From a checkpoint of a small mixture-of-experts model trained on Wikipedia: a softmax router.
Below are experts of layer 2 (counted from 0) of a mixture-of-experts language model. Rows are named router (the router's row for the expert), down (a neuron's output weights, with its number) and show model dimensions 0-191. Each number is 128 + 32 x the weight over its row's rms, rounded and kept within 0 to 255.
After each expert's rows: "comes before" lists some tokens at least twice as common just after its tokens as in all text. This comes from a sample of Wikipedia text that the model never trained on. Tokens count by the router's weight.

# expert 132
router [103 121 115 129 110 120 122 137 178 103 162 127 129 104 119 132 135 114 167 144 135 153 156  89 179 134 163 110 133 148  62 136  87  84 154 149  71 135 136 136  96 133 147 157 161  73 157  93 172 162  78  70 117  96 183  73 144 194 114 147 135 156 140 107 171 147 155 101 117 137 162 156 110 103 116  83 106 146  92 155 120  85 141 105  66  34 192 147  79 136 136 112 102  90 127 119 157  52 125 183 164 102  84  88 115 155 121 115 127 106 111  81 125  87 139 153  99 166 139 142 147 175  56  95 116 111 121 137  65 100  94 147 107  99 122 122 164 152 129 101 118 114 151 165 111  99 202 140 109  80 139 168  94 171 118 101 127 128  97  96 151  78 130  87  97  89  89 168 143 122 192 107 138 121 111 133  72  94 107 108 149  79 165 149 125  83  77  96 174 112  85 175]
down0 [ 99 171 111 109 103 109 116 114 130 144 196 148 106  91 125 159 136 119 171  63 112 137 128 122  71 139 127 105 181 126 159 169 146  81 183 134 141  94  24 132  98  85 131 107 164 146 130 113 119 173 236 123 162 139 139 118 143 142 111 137 138 177 122  93 165  97 129 171 188 108 165 170 100 133 143  68  85 111 129 126 118 141 112 160 118 152 117  93 126 146 150  66 130 165  99 112 133 172 204  77  94 111  80 133  87 128 104 118 161 142 165 190 145 215  77 161 167 106 111 163 129 130 153 114 107 107 146 154 117  49 128 138 114 111 135 111 113 105 182 119 140  92 190 153 112 121  89 140 156 117 148  81 128 168 107 102 129 141 124  95 156 164 136 143 144  93 125 115 135  79 173 143 157 150 148 118 115 116 158  72 169  81 187  98 136 138 158 143 158 174 174 125]
comes before: " to", " by", " in", " that", " for", " on"

# expert 75
router [ 82 142 112 155  85  82  82 153 152 129 134 108 140 110  97 107 140 118 158 141 127 173 142 126 137 201 122  99 186 139 127 129  79 104 197 175  88 173 101 150 118 162 156 170 180  58 178 125 183 156  99  82 120 116 151  77 155 151 111 157 176 181 152 114 147 146 183 137 136 154 182 163  90  85  94 103 123 159 134 111  96 109 179  77 109  73 131 115  85 149 153 101  83 138 142  83 154  76 103 167 126  99 112 112  96 156  79  85 130 104  80 137 126 116 109 128 115 142  96 164 174 185  95  82 129 139 153 181 106  81  89  84 171  89 126 114 167 134 118  64 105  97 171 156  74 129 181 137  91  94 147 145 114 177 103 132 142 110 120 102 129 131 155  88 127 131 107 180 157 119 169 107 133 112 148 119 124  73 122 110 146  73 161 159 100  96 137  95 157 107  70 150]
down0 [148  85 156 102 144 128 134  96 103 108 113 128 130  88 109  99  88 130 132 131 128  91 146 134 101 161 119  92 109 149 126 129 149 156 150 209 130 116 138 127 105 122  73 114 129 171  98 157  93 111  32 121 117  61 149 139 105  98  91 140 118 167 159 170 158  94 167 190 120 131  84 136 158 160 139 109 135 155  97 173 172 163 124 118 124 159 107 150 145 164 138 146 169  81 116  96 101  38 119 127 100 169 132  77 101 113 132  98 113 124  90 120 124 101 108 127 121 120 130 179 101 102 128  93  58 163 151 109 126 125 169  84  94 106 124 124 169  87 129  91 183  60 108 116  95 203  64 133  58 171 107 117 154 130 106 126  74 158 171 126 120 152 156 111 170  95 138 105  71 151 151 132  48 151 162  91  93 107  83 180 156 125 133 145 124 120  91 129 196 157 196  98]
comes before: "\n", " |", " ==", " in", " of", "=="

# expert 81
router [137 159 132 155  90 111  99 134 144 101 137  82 119  95 126 125 136  94 161 126 168 166 146 113 153 176 155 134 124 154 136 145 106 105 165 133 103 145 100 139 134 120 176 134 131  92 142  88 162 175  89 109  95 101 173  63 173 126  88 135 156 158 154 110 132 195 143  77 147 148 186 117 103  78  97  69  86 136 147  81 124  93 166  95  60  65 145 115 121 150 162 160  71  83 133 102 159  80 144 146 182  75 131 107  96 154  60  83 166  89 122 128 122 122 115 160 111 174  99 135 146 182  88  75 122  74 164 171  84 136 107  88 150 126 104 115 129 145  99  81 129 133 162 143 111  74 234 141 135 124 156 145  93 142 102  93 157 107 100 118 165  96 181 100  85 111  90 155 170 132 199 156 131 122 124 138 126  89 124 105 128  94 153 192  97 119  82 127 156 106 130 168]
down0 [ 66 127  83  84 106 108 154  97 171 116 153 150 162 176 158 159 187 107 147 130  50  91  94 120 182 163 113 112 128 138  59 156 127 157 141 139 171  98 159 136 142 117  90 135 155 157 169 125 152 155  75 135 131 159 111 127  90 177 145 136 139 121 126  92 146 120 154 128 123 134  81 140 168 152 148 135 153 140 107 125 116  85 187 218 103  87 148 127  87 129 114  82 133 100 167  80 118 168 135 103  97 129  44 131  92 148 126 165 128 114 146  94  88 160  90 187 139 161 121 165 170 131 111 128  99 147 117 149 157 160 145 160 130 149 140 117 114 142  99  72 145 175 116 139 105 151  59 131 185 130 145 159 122 145 114 126 100 133 134 142 160 130  93  54 116  94 205 178 120 112 120 101 163 118 101 133  62 181 126  94 159  23 184 150  89 146 139 149 126 165 158 119]
comes before: " of", " to", " in", " and", " for", " with"

# expert 46
router [ 99 167 105 139 112 111 121 177 195 106 126 110 113  95 109 179 102 129 172 145 104 201 130 116 195 151 185 114 118 128  97 128 121 103 144 168 106 145 167 200 123 201 119 165 157 107 148  91 166 157 109  72 120 145 178 110 175 156 102 163 148 142 165 100 162 140 144 113 199 137 153 145 155  90 102  67 139 153  82 112 138  77 145 118 110  82 165 119  84 132 166  94 142 124 134 129 132  57 188 135 143  91 129  87  81 135 140 136 176 107 122  96 112 121 136 127  35 187 104 151 165 204  87  66 119 107 156 177 131 121  80 145 101 133 132 145 143 152 107  86 122 129 152 162  90 104 158 145 125 113 135 111  95 158 126  94 161 137 109 108 135 148 144 100  85 110 104 192 145 123 208 147 145 133 117 101 111  69 130  97 143  90 171 159 151 101  89 102 149 148  98 112]
down0 [114 105  98 111 119 140 171 111 164 123 111 128 157 158 117 157 135  71 122 128  72 192  80  58 144 157 190 164 135 106 139 103 127 139 184 153 109 114  96 191  84 136 190 134 155 115  77 106 183 124 103 114 110 123 181 123 174 126 109 100  87 165 166  90 118 175 105 139 121  91 158 190  90 154 134 156 176 103  95 140 161 130 133  91 131  57 149 159 164 112 158 103 152  82 148 116 186 113 127 111 110  58 134  77 165 155  93 136 140  92 136 119 137 139 123 102  86 183 133 188 148 177 131  91 122 126 140 144 149 130 131 171  89  90 166  85 112 153 135 143 128  99 105 142 110 100 126  95  77 117 145 173 110  88 168 133 158  99  82 165 133 184  72 148  97 182 110 191 132 105 120 148  95 184 144 118  70 106 101 154 186  97 186  97 141 165 118 112 151 105 102 127]
comes before: " the", " a", " to", " by", " that", " in"

# expert 164
router [107 156 110 106  80  76  93 152 170 103 122  91 136 119 109 121 143  63 148 148 101 130 115 120 174 165 140  89 152 179 111 139  98 148 181 177  77 140 142 181 126 142 137 178 132  97 136  82 185 184  92 118  64 103 145  94 158 169  79 150 171 119 144 103 139 136 155 118 159 130 141 156  89  78  90 125 112 147 105  73 111 104 155 114 136  98 149  71 114 148 138 119  91  87 132 115 174  80 164 147 156 121 104 127  63 169  99 137 150 103 131 103  91  91 102 154 103 175  54 163 159 177  93  94 103  78 132 206  90 102  98 118 147 110 119 101 148 136 102 111 107 110 164 148  83 101 193 104 131 131 154 144 114 148  70 126 121 129  62 106 159  97 138 101 113 105 129 150 131 141 167 101 140 134 154 177 122  54 121  87 135  96 161 138 116  72  74 126 153 125  45 169]
down4 [141  73 133 135 145 152 150 153  99 142  87 128 132 149 168 118 122 116  95 134 143 167  91 117 140  88  73 109 112  85 156 133 102 113  86  59  54  99 143 148  87  86 164 124 119 138 177 100 100 112 165 120 117 139  90 107 134 106 167 181 119 110 110  89  77 178 165 128 144 135 168 117 107 164 164  80 175 116 116 174 151  87 154  83  47  89 125 121 175 152 157 120 131  96 109 195  82 106  88 140 194 113 121 133 159 156 152 108  80 137 102 119 108 133  73  81 131 163 131 190 136  73 104 118 120 177  61 122 150 131  91 168 140  59 124 142 164 120 130 119 135 125  77 161 168 124  70 145 120 139 130  84 173 148  87 140 148 147 142 158 144 152 139 143 156 103 125  72  86 135 143 148 120  80  83 177 158 170  67 140 182 131 147 103 117 135 133 143 172 183  85 177]
comes before: " to", " in", " by", " as", " for", " with"

# expert 88
router [114 167 125 156 102 114  41 151 123 120 150 101 160 107  97 127 140 102 206 129 126 135 122 101 156 167 122  99 127 184  93 128 121 138 149  98 123 164 140 133 104 164 136 145 129  99 140 109 179 143 120 105  81  64 160  72 152 144  95 150 146 150 135 112 175 153 147  87 150 148 165 125  88 106 102  87  84 132 105  96 124 117 158 103  80  85 104 137 129 163 143 164 155  99 171 104 143  95 140 151 156 102 104 110 104 122  75 107 160  74 153 138 107  98 135 136 103 149 111 178 140 159 130  82 137  58 156 199  97 123 113  98 149 132 147  81 144 159 115  95 123  87 155 161 101 142 231 195 130 110 172 158  83 146 122  79 151  82  89 115 201 127 194 104  84  89  92 156 174 153 144 119 146 108 126 163 124  43  84  62 104  90 178 131 108 109 109 112 106 106 109 114]
down0 [183 121 171 135  96  81 125  94 107  96  34 178  93 159 136 144  97 196 139 132 138 102 139 137 139 164 117 110 107 135 143 160 141 150 134 114 147 137 146  97 146 177  76 143 104  94  29 153 136 154 127 111 146  99 133  89 122 171 151 174 147 166 133 143 160  71  89 161 134 128 167 124 123 142 108 179 104  99 162 133 160 181 134 129 114  96  49 153 145 131 145  82 187 164 122 125 168 115 121  69  93 136 191  88 111 122 142 144 117  72 124 172 106  47 156  84 120 110 100 157 112 169 143 147 186 112 112 167 127 169 114 141  96 131 143  42 116 127 147 111 133 142 124 119 137  62 223 107 113 125 111 161 150 123  90 124 141  94  91 118 172 181 176 130  66 131 115  95 130 122 136 121  95 155 116 150 117  89 162  93 134  88 171 129 155 148 153 131  81 151 129 108]
comes before: " of", " in", " was", " is", " and", "."

# expert 48
router [100 148  72 124  99  98  79 175 187 120 140  96 132 108 111 111 133  86 155 136 121 154 133  91 141 138 156 104 139 159  87 134 122 101 136 155  38 191 146 113 110 175 157 162 167  64 165 107 173 184 112 105  93 103 181  74 169 161  93 133 120 162 138 123 150 172 153  82 125 120 186 143  91  94 114 131  98 164 132  66 135  84 148  85 122  76 135 102 108 144 161 127 104 102 151 121 158 100 118 148 146  75 113 113 125 183 113 131 154 128  94 142  98 115 155 138  89 143  80 160 157 195 125 107 129  74 127 183 111 126 107 107 136 134 143  93 139 198 118  67 134 128 136 149 113 110 176 143 111 104 127 128  78 146 109 137 142  72 106  77 151  99 160 122  73  66  80 158 166 104 183 119 138 115 133 155 124  56 122  77 120  91 153 179 100  83 111  96 139  72  70 138]
down0 [153 156 120 128 141 101 139  86 101  95 147  80 151 112 155 156 153  92 122 110 109 143  83 142  74 118 160 120 162 132 154 125 132  76 134 154 117 182  67 161 195 157  84 141 133 148 120 142 151 125 101  96  98 110 118 138 115 138 102 144 137 175 132 147 150  84 143  85 172 139 103 109 164 130 141 165  96 119 149  84 125 184 178  86 130 183 105 121 123 117  98 101 106 151 164 133  87 129 209 137  92 104 134  91 179 132  85  98 177 102 136 153 171  94  36 111 135 140 158 112 115 152 146 175 102 141 118 100 116 122 134  57 175 152 168 110 153 168  59 104 124 129 160  55 156 163 113 159 139 149 147  90 122 208 118 177 136 145 159  76  98 158 128  99  92 151 177  96  89  84  97 131 146  80 143 107 103 147 168  58 124  82 139 123 112 206 108 135 132 141 160  63]
comes before: " of", "ing", "s.", ".", "s,", " to"

# expert 104
router [ 77 169 100 138 122  78 116 152 106  80 137  99 120  82  97 142 111 112 146  99 113 160 134  83 158 118  96  81 165 149 103 160 133  79 168 194  92 163 104 171  88 159 151 137 143  81 129 101 146 152 129 103 125  91 162  27 169 171 102 108 139 168 154 110 188 147 164  94 114 168 141 113  80  66 105 118 142 126 134  60 136 122 148 135  82  95 131 110 121 138 128 118  88  81 139 117 152 118 158 144 108  80  90  92 117 165  96  85 135 103 127 112  89 125 127 156  84 149  60 154 122 195 102 123 139 122 140 137  99 104 114 134 141  73  95  84 144 174 116 105 143 112 146 140 121 114 198 130 113  94 164 126  99 138 105 150 126 111  78 110 198 108 154  80  72  42  73 126 130 142 175 124 123 120 138 173  91 126 114  84 144 102 130 165 113  92  99 121 128  70  44 104]
down0 [152 149 171 143 158 140 142 144 124  92 134  78 147 157 101  75 151 102 144 139 131  98 170 102 135 196 103 132 110 108 114 173 115 123 111  70 120 164 100 112 158  45 124 117 161 138 127 117 102 125 127 112  99 126 101 123  65 111 106 144  77 152 166 149 127 108 202  83  99 127 180 153 105 169 136 128 143 140 121 118  80 137  92 107 170  77  98 105 114 116 156 103 107 109  99 102 127  86 147 193 169 120 159 153 130  89 101  89 136 165 114 134 107 177 136 144 122  95 131 113  79 198 127 152 174 141 124 186  82  83 175 122 200 195 148 132 175 120 196 178 117  68 116 159  86 134 106 185  81 160 150 147  95 137 173 127 137 131 155 169 136 110 170 189 180 145  62 170 117 117 120 171 104 139 162 175 176 119  95  95 121 115  97 108 147 160  99 171 129  81 112 111]
comes before: " of", " to", " in", " by", " is", " as"